{"n_experts": 12, "d_expert": 256, "activation": "clamped_swiglu", "router_score": "sigmoid", "routed_scale": 1.0, "balance_loss": 0.00222, "norm": "rmsnorm", "optimizer": "muon_variant", "lr": 0.00635, "beta1": 0.95, "grad_clip": 2.0, "train_tokens": 363100000}
Below are experts of layer 4 (counted from 0) of a mixture-of-experts language model. Rows are named router (the router's row for the expert), down (a neuron's output weights, with its number) and show model dimensions 64-127. Each number is 128 + 24 x the weight over its row's rms, rounded and kept within 0 to 255. Numbers have three digits each.
After each expert's rows: a language model's description of what the expert responds to; "comes before" lists some tokens at least twice as common just after its tokens as in all text. This comes from a sample of Wikipedia text that the model never trained on. Tokens count by the router's weight.

# expert 4
router:142129189121118137112124126111091136128125140087112149086109135166151134160087112128122104107131175141111130104156156171144161158137125135105127145141156103126110104129118158135153151142142113
down0:132117121155123168153080120131143112146148118127153147114125076133140154142115153119151131158137120164134127141178116134129147103117133138144112103150129149119119128138146136124171137143120122
down1:163116155130095156063138104114124124145166156118111109133142145138149138097137121145123135113113158102093148107084134084110125115125136140149152136127135133152133123114135185150141091138102169
down2:098123096130126159088119105148140105095142094138102126152150180144115118140166121132120093151180133122108136089120179134132122118105098101121093116085075126161134095110135142148143131136114142
down3:106100169133162117117124145099099115131130137072111108149128100151150102113103158088132128111126140155137094170169122151115106125170139100133140065118143125114109114120154148125103141123129115
down4:123127154163117113140138154135094144102101147130108174107133146144130131140107140132089140124136136125126108119134158112134101130141154132147092108131136107121131133138158118113114129162111114
down5:145080100163138136151137197107135133109073112125158137097137136136125131090159135157106089157159161098096130126162120152149154119084123103173117146110120095118154129146107133136129137132125136
down6:134142188139142085112136159079125108128150120146129126099101124141139144086125139113136134100153122127128134124131111126049130165173099109163115102113096097138122147145189124128110115142157100
down7:139109104133129143096093111129107146114176177129108128115144131081080156113159104137088156135101185113153132115128157094161111137152150107124146120123102104114131120137142090152162113128129119
down8:144106118116121124125145116129173121145129109128102088143143137098117142119143106130160172112137191124137160116086114073101153125089110136070072137124121192143134138120130122175125125154130121
down9:121133127127141117156127121095145127129118156159130155165169171155131141186105128154158096088137120169127155092123099140149107139147116121163168142126137137106109145154147125160103187107125175
down10:132103120126144114123123092111123152121147086103142108132122091138142102131142113130146096115160132140149161124117107107101122097158149085112085060088146147118105122113132107103120118120102146
down11:131124141106137145149167138144124114134178130127124173059136114127156131139110116177139092100106060148165157114123110143103120115101106139082129171125102112130080141185099127111099134119115125
down12:188109125139117138130140053130113163132111121147136081160144147126110142113109144113090124174119132139111107118135112166140135062147121142103206107126113110137109177136106121122145152117163120
down13:090135124127106103201124102135124130105185093140119131139159151161160104126147163127126114141144117111111156160135115101120130141151120125124130115183102097144149144090132167155152121133121143
down14:137121105124109149144137110143167074163136115130087130113161124153112115129112120127126147107154130161107102138133140117166115063146109175122098136139129095117121131113122085163135128117096116
down15:107155121089113088156160130155140071091113117170128134133144120138150147132133117164148172112131113116145119137161156149090121126126141139157154161130106111131118149133112140137134093120090108
down16:146121169127100104113127119095147102116121116151118102162126128133146170096132120089139098123107146130106142142162107157138120173114103167125074126194134085101109165132115124157084124155154132
It responds to: Verb forms, especially past tense and participle endings -ed, -ated, -ing, and verbs like was, used, played, became, called.
comes before: " to", " by", " in", " the", " a", " on"

# expert 8
router:120121137147125115091122123161150124119113164141162172119143103133102131149110138133155143131131143140171109090097130169131114151126135119159099137176111118078147136144135145167126138112133083
down0:131122098103110144140137056170128107131111116149129116108092166129094118094118103114167106116127110143115126157116102071132090143109115117170097143142148080122102172114163131148117140126146140
down1:131166127147101126150109150104122161123097102169136121114149136164099144128116072140153160108104118155122110088108129138150105118082126116163148160149130130120120135206110127133140119152143164
down2:130134093141157140130094124156138125089136138149102101151130108069132137158180136111172096139163151109104097144138105089123150109114090118146160170094149114141184120144168125109135106122084143
down3:131148123133166126143081108108099155110142116127093102105136116145144135138165116144141107101130138145087087135100135114142115118094138114112142142087134140208102183100157137144140133100137123
down4:115122134122140117125104120091115144131139124129103108159116161088094110126116144132147096143101108153130118130134116115145103121108131142146152091131138115112154165101117096081105178135094084
down5:157103101124116137157147117094137128171127142124120114098128140108119123101125126137129104060129125174127119100120068115098130095100156129158165170113098104133118179129095116106118105138117168
down6:138122126082120084119122107128136077114117082185121155132125127130128181157166115101149118098146104115102075177135080072137119141112178103105127127173154114109130163107104157080156122124130138
down7:123104134114159118173123159178135173154148112127117162128089178101117131098128140115184120113142149106116121067109116139130088077162081128130082133152161102133131100103122137137129067130168122
down8:127157115176093102105105149118109136138117133085092148140127120094144133142109110106122112112148091121102133127125086132130100132112162139146081136137097146122127104157155135094139127128127139
down9:169164159131124150119127127102143107128128138143130153150117105137119178108082119102113134133155126130165135138136151130096118168172146112152135104135140177100125133146100102122127125123150111
down10:173136162112140124079072137116134116149141143160123092045120080120127141094170094127102130100150127149166092131099143168116116162119075163117115097128135124159124166110130150124148152100177100
down11:148134140126155128137123088119093118128136145153167162131080108128110138144154110141117108164129095157110131124130102108123126109169151142127097149137105133129138139139082097107139093147124153
down12:126111131124143136158122169108156168065130112131139152120155110154122080089104114116149143142145148105131131138158121146107088126094109082094140136145176136115145121126134146121166139135117180
down13:154160108069086149082136109163154138138172123106144098105149164128117096144132127165167109114213141144113108203160120131159165087112128105116156121139169150154134136139113122111122127100145169
down14:129126116142164113142162098136158144064099167054147095129124129125108067120119154135084145128113123114158147145100132104109116144105132185176161141143104154120117140112141141151113121135117142
down15:108170133087163080155123152136143111135083140116162081119170149125175118129146127145103124154136106124145116151181169113108130111138122151096117132097116076130129139081126147138121103118146184
down16:108131162162140137088142127089157107145116142193148139171141127167158140094154113083112154125168102131141087181139125122142121118119130114147107148102155150127150174096140120113133113126126127
It responds to: Tokens right after line breaks, hyphens or heading markers: == signs, See also, list field labels like Country, position codes MF, FW.
comes before: "=", "|", "-", ":", "The", " List"

# expert 1
router:188141141111154127112113161116100119132126112113129131098118109128139125148142112117139115131120174144149109101128153136148124117144133117137139156139125096093152106125160160131160139098093106
down0:136101103102125094110123140148105106102154102100122139131113118086087148162105161110160140118078143142132153125123060140181127175112110094133119139119111123120148164109127094126156110133112114
down1:100154157107121081156138110120137118142118141137140122117153131103138148117127127085112102082135104064125126124117105117163080096126111100145077114087155183158162115130099155147100125122139121
down2:127113106152168133096128116138148136191107097101156142096117119102087163082133087174136090130179111181131113140144131126107147146165186100100103129128178140103106118112125129176128138111142116
down3:117121119120091143158105110148150127111132161136175117121071118170128164105118138102118135176151140116131157125124106144143160162131115096142143123099109161154141092121081106112161128126110128
down4:135176131183162128167153104106126163158115123148114146171126129116102123101131137109147147197144173106131171154107129104110123150137110125110147096147134107152133138125133135146172124138154124
down5:128130184086126117139094080115153103107160124147150140127135108079109120145153123122121129144137114146118146094122100157128095119136136084148128053163145129105101106132113180104138147132164126
down6:153108064115140133172090109093145120154128131110104142103183121140092154160106112111152130125117151111129132112119143138129155119104136134112156099125147127151102083124155117143120116135132100
down7:132119097137086121141147136143143151118149137107102140118169161159119161104130119143103121147128093165169176149100103135085144122090123118140110149115148169090109114126149154133101124143201121
down8:144178123127105085153128115134118109122119094115096134160101151139147096163104146099148121159083162120143161107144097108150170150134131129124140147130148142108120120112183102115100129137164089
down9:109151144144144133152193161161072149113192130141146125082139124111083144115116100067112125123142097140085085090122179144106139119085155145126094138166157142128113102100172176112123099161086145
down10:124133076149143120082137112078140169074116144075138079087130147102117087140122111125105134123143117104103118114135135154125155141148105138160119114148158140096140070127098114104157125121160104
down11:151137085120116099141133126138134112112118157084122146147160112177127146163092147155134179163155091145124120111093194106101145151124116121156132166112113107159132146161132113137104159104101136
down12:074158156167062154171114130140141128162124113143102135136132116092149125144096154092113115155112133166103113143123163146100138123148154129122123074154147140130123123140125158166120136088112093
down13:091104158147138123151092138144119114131156134127116108096127159132109115125113126115118095107135155159132080154127136131141156119128128137145067125175110138100157130114111129103175108086129096
down14:158131106112146161171111155145087140139103176138170135125141150148138073119151122131116117167111115088135125132146152106169176132135179112144128176112128138143169102094158108142151161157119151
down15:118107136153132086140136122064109082162133156134130094122130157153142141109086107096137094162103114130134102124137164143131106110127167137117142131102153169117156099102125170081144137143163116
down16:179127078124124132108127127137151149108183132105127123105097097116101121122107143112130124099132152126114101153077094139120152135137148138105118138121135130142120124147109130094157109109180114
It responds to: Words opening a new clause after a comma or period, such as that, which, who, but, The, He; also paragraph breaks.
comes before: " was", "=", " is", " the", " he", "The"

# expert 9
router:123124120123118113149099116141146096137097141055160104136106117123117096105143123163129173136087133122159095087137162140132170137113112099151103136093110156156107102146187117118181195142113133
down0:143105120118122104147140139124111107120097093122078104134129130118186105105131140115098152076163165096121133110122131097143111180134101145109121129165138152071114107177138124153111135085127109
down1:104123163155094114094089148128172154149130103119112147109139102133153129129145127115145103163109151141119144133171078121118131108166143114093143183110139093148220137126122139141128137099088117
down2:109109132092123109135143129144113074132129134113145119126122146098101115134106122145135152123127115111115133153150100135081095101137165105114140148120122148132083112094130100106135120134114095
down3:119112152134140126146095105116083127145130121120170129131106149118099126093142096132148136126117111129133104118131114148126133127116159127168148103140150165121138127148113118161102083132141170
down4:148109107139171104120109092126111099134095120150145129162121171159144107106169102135181145160157124149100125120150104139122125188110068142111140131127210149098143106114145109160106109123111144
down5:096153106101077130127158117125112109132146133126148135175107092136110153167079099157122155126146163149106131131134104120061139093146158148108105140117151135110112150155126117101153169134132113
down6:133123061126110138110111120153143141136139123126136141121098112143151156162115098132133123107112102134128151114138099096138115132112142132088140152158124138100118120099108116129132145151113088
down7:116125099143138128118142150099136120113124124116144098096163122155140155156149112097100138122142124114106104098135107136136149129104160148157115144163152153138102134144130101147103136113163122
down8:163100115128151118116158173106134126154144088149118099099153143122149117172084123088119151142137141109116130152125094143122174136161136105166127152137153167109147084127137117136194124161110109
down9:125116122101100099126085140105081171124104088165114091157107123114119123152110116118170124167149137080141104186148131163170141117140124109162165092143109150111123097115114164092091118131115184
down10:126187113119161117083166103139150144150118150167139098089125116123116119105192107147140116160168142125132112118096119101129120136131132136174106124128080135112135144146106098188081133123112130
down11:163130099150121152105141087091113112117115145130134114116140179147119120169137120092133123154132138119149130107086106127110148145083063121088148150170117103103114108133157101132109059125141123
down12:112121124115103092099113111164150169159099148137122103163181140111140128107137089124116132132131160129151123143117105163154111147103148130133146163076078154113064153122140088144131122105144126
down13:110147083107153112141104132130085132133093178120136140128111156107125145169137163138109128088164148156129136120117111087101168150159144125131162097096128130134110127122107122096104123146117146
down14:103135148107132136117109147164086143140101135122124142116138058119140118136121146102140136123127119135103123117147113115131142147142123125123145169147088145138132137100102169094106142154090106
down15:122149121139106144115116153170122104104178170053093101119124107106097161122144144102140133106135130120118122098136144098170163163112137163122122143140143131164168106099146141114138097135156111
down16:113099109132162145106154166120124110147149106091104144134115158159121098131093149128141152139124166088134197122115104121080164145107185136143153143153130103161146111136103125096094127135136112
It responds to: Digits, decimals, percentages and large number pieces in sports and election tables, e.g. 000, 66.08%, million, ft, vote counts.
comes before: " |", "%", ";", "0", "1", "–"

# expert 0
router:130131140144156117106136156138110158121122140116142119122087162138092118129106153130153158111141178101121143097082132172111169125122152147141105110123160115100150128141136176104179127146098110
down0:137129133120155123095118100110164125114109171109104093094119105131166140133153102160138142151161101164154124141124115121151113105086137115104164092137140137131156171171070124109136153090152138
down1:105116093187126137144117116131045122149096105083127172150112125135143165170119168147148099148146107125123111145157160098150188132138092090156160147129091103132074147084124119174114159144109128
down2:140129105127146114113113142135142141077112138111129147088123102162187120154111158129123105166166154143125113104136102091112164119133164105131121165119089085143110122115162095130101132134152137
down3:123132146167144133178127148096112164121164090146135111154138154107124156143123091126143107108139162153189149097172093127080165146126133100122078165138145117123147137141136125157119133134129163
down4:133112142149128103113143143139149107168132104127113138119139188112135094099123116114101117105118117118177131132129145170145101166095096124097090116108152125110122110104126151159120104121158138
down5:115150093159169105114109162141138122178176141153084157159136161116157150115138165122088098152133144124127162155146121136138115151150110134125124104130075127107140123127100155076085073144113149
down6:126141085102118153099143081117179132141139160162068125124147159107124119103130124132120149158123135103110125156093134083141155127134154124140109127192153095091165170140124192098132134150128124
down7:138124136071128133125097134118131133134142151163171132112126142132141137179144136139182120137108135126143112167169103083162155139147103093105142115093109079128129093118129158129142106100159122
down8:108107063105101140114085158103120111149176130123121157135139127129089126190117098109152100159174111098143100113104147100106132116128096142109168119128106131178100123167137129137106145105123121
down9:142133100132149155156123148134120081108171118098128147113098087121138141134115167129111167126175118101160152136110120162098149132134108124089125131110113100168130165121160121152169151126157136
down10:143123187082115144130048115102146107080124108131107121178075154121127146123158116123102131171079099112141155113138121135122153095155078117122114123116088118100112139113134129131136112169112083
down11:110122125157110102098165123112164126123156149120154073122122155149141118090090120097120136135144126123136138100133148160120154161135078130141150127141119125143153175190149106144101145091158140
down12:120150155122145144134147144124081093119114104097175148146142072095159125126124138157179144162103103105136177146126099125155117115151094145097129126146119124094123074080144138122168159179106139
down13:136125142124129139082143147130148130144092109108096083169109074124126102117087130118138187132161129181134153118106086161131091139107137128159134149110137075128157112122117084120150094125124152
down14:167109155154070163174112136122103091116157119113101120134142086115152151107111108131130091096080043184113120119147110088147114096068122111155146123116117145124121127152140127142123147138186117
down15:132100149076126127156159115130132132144167140112116136132128145094126132100159122099123126127120132105094137153097128156131082131150111138100157105107126147120122160117107104112099129166115150
down16:145162133056137114135131121097109122108108141133148149131111160129139106134139144099121110153128170147103155108161140108121137146152130112115133094194131118105113085102100115163157134086119138
It responds to: Full stops ending sentences, citations and initials, decimal points inside table figures, and line breaks closing table rows, e.g. 1931., 914.6.
comes before: "|", "\n\n", " The", "-", " In", " He"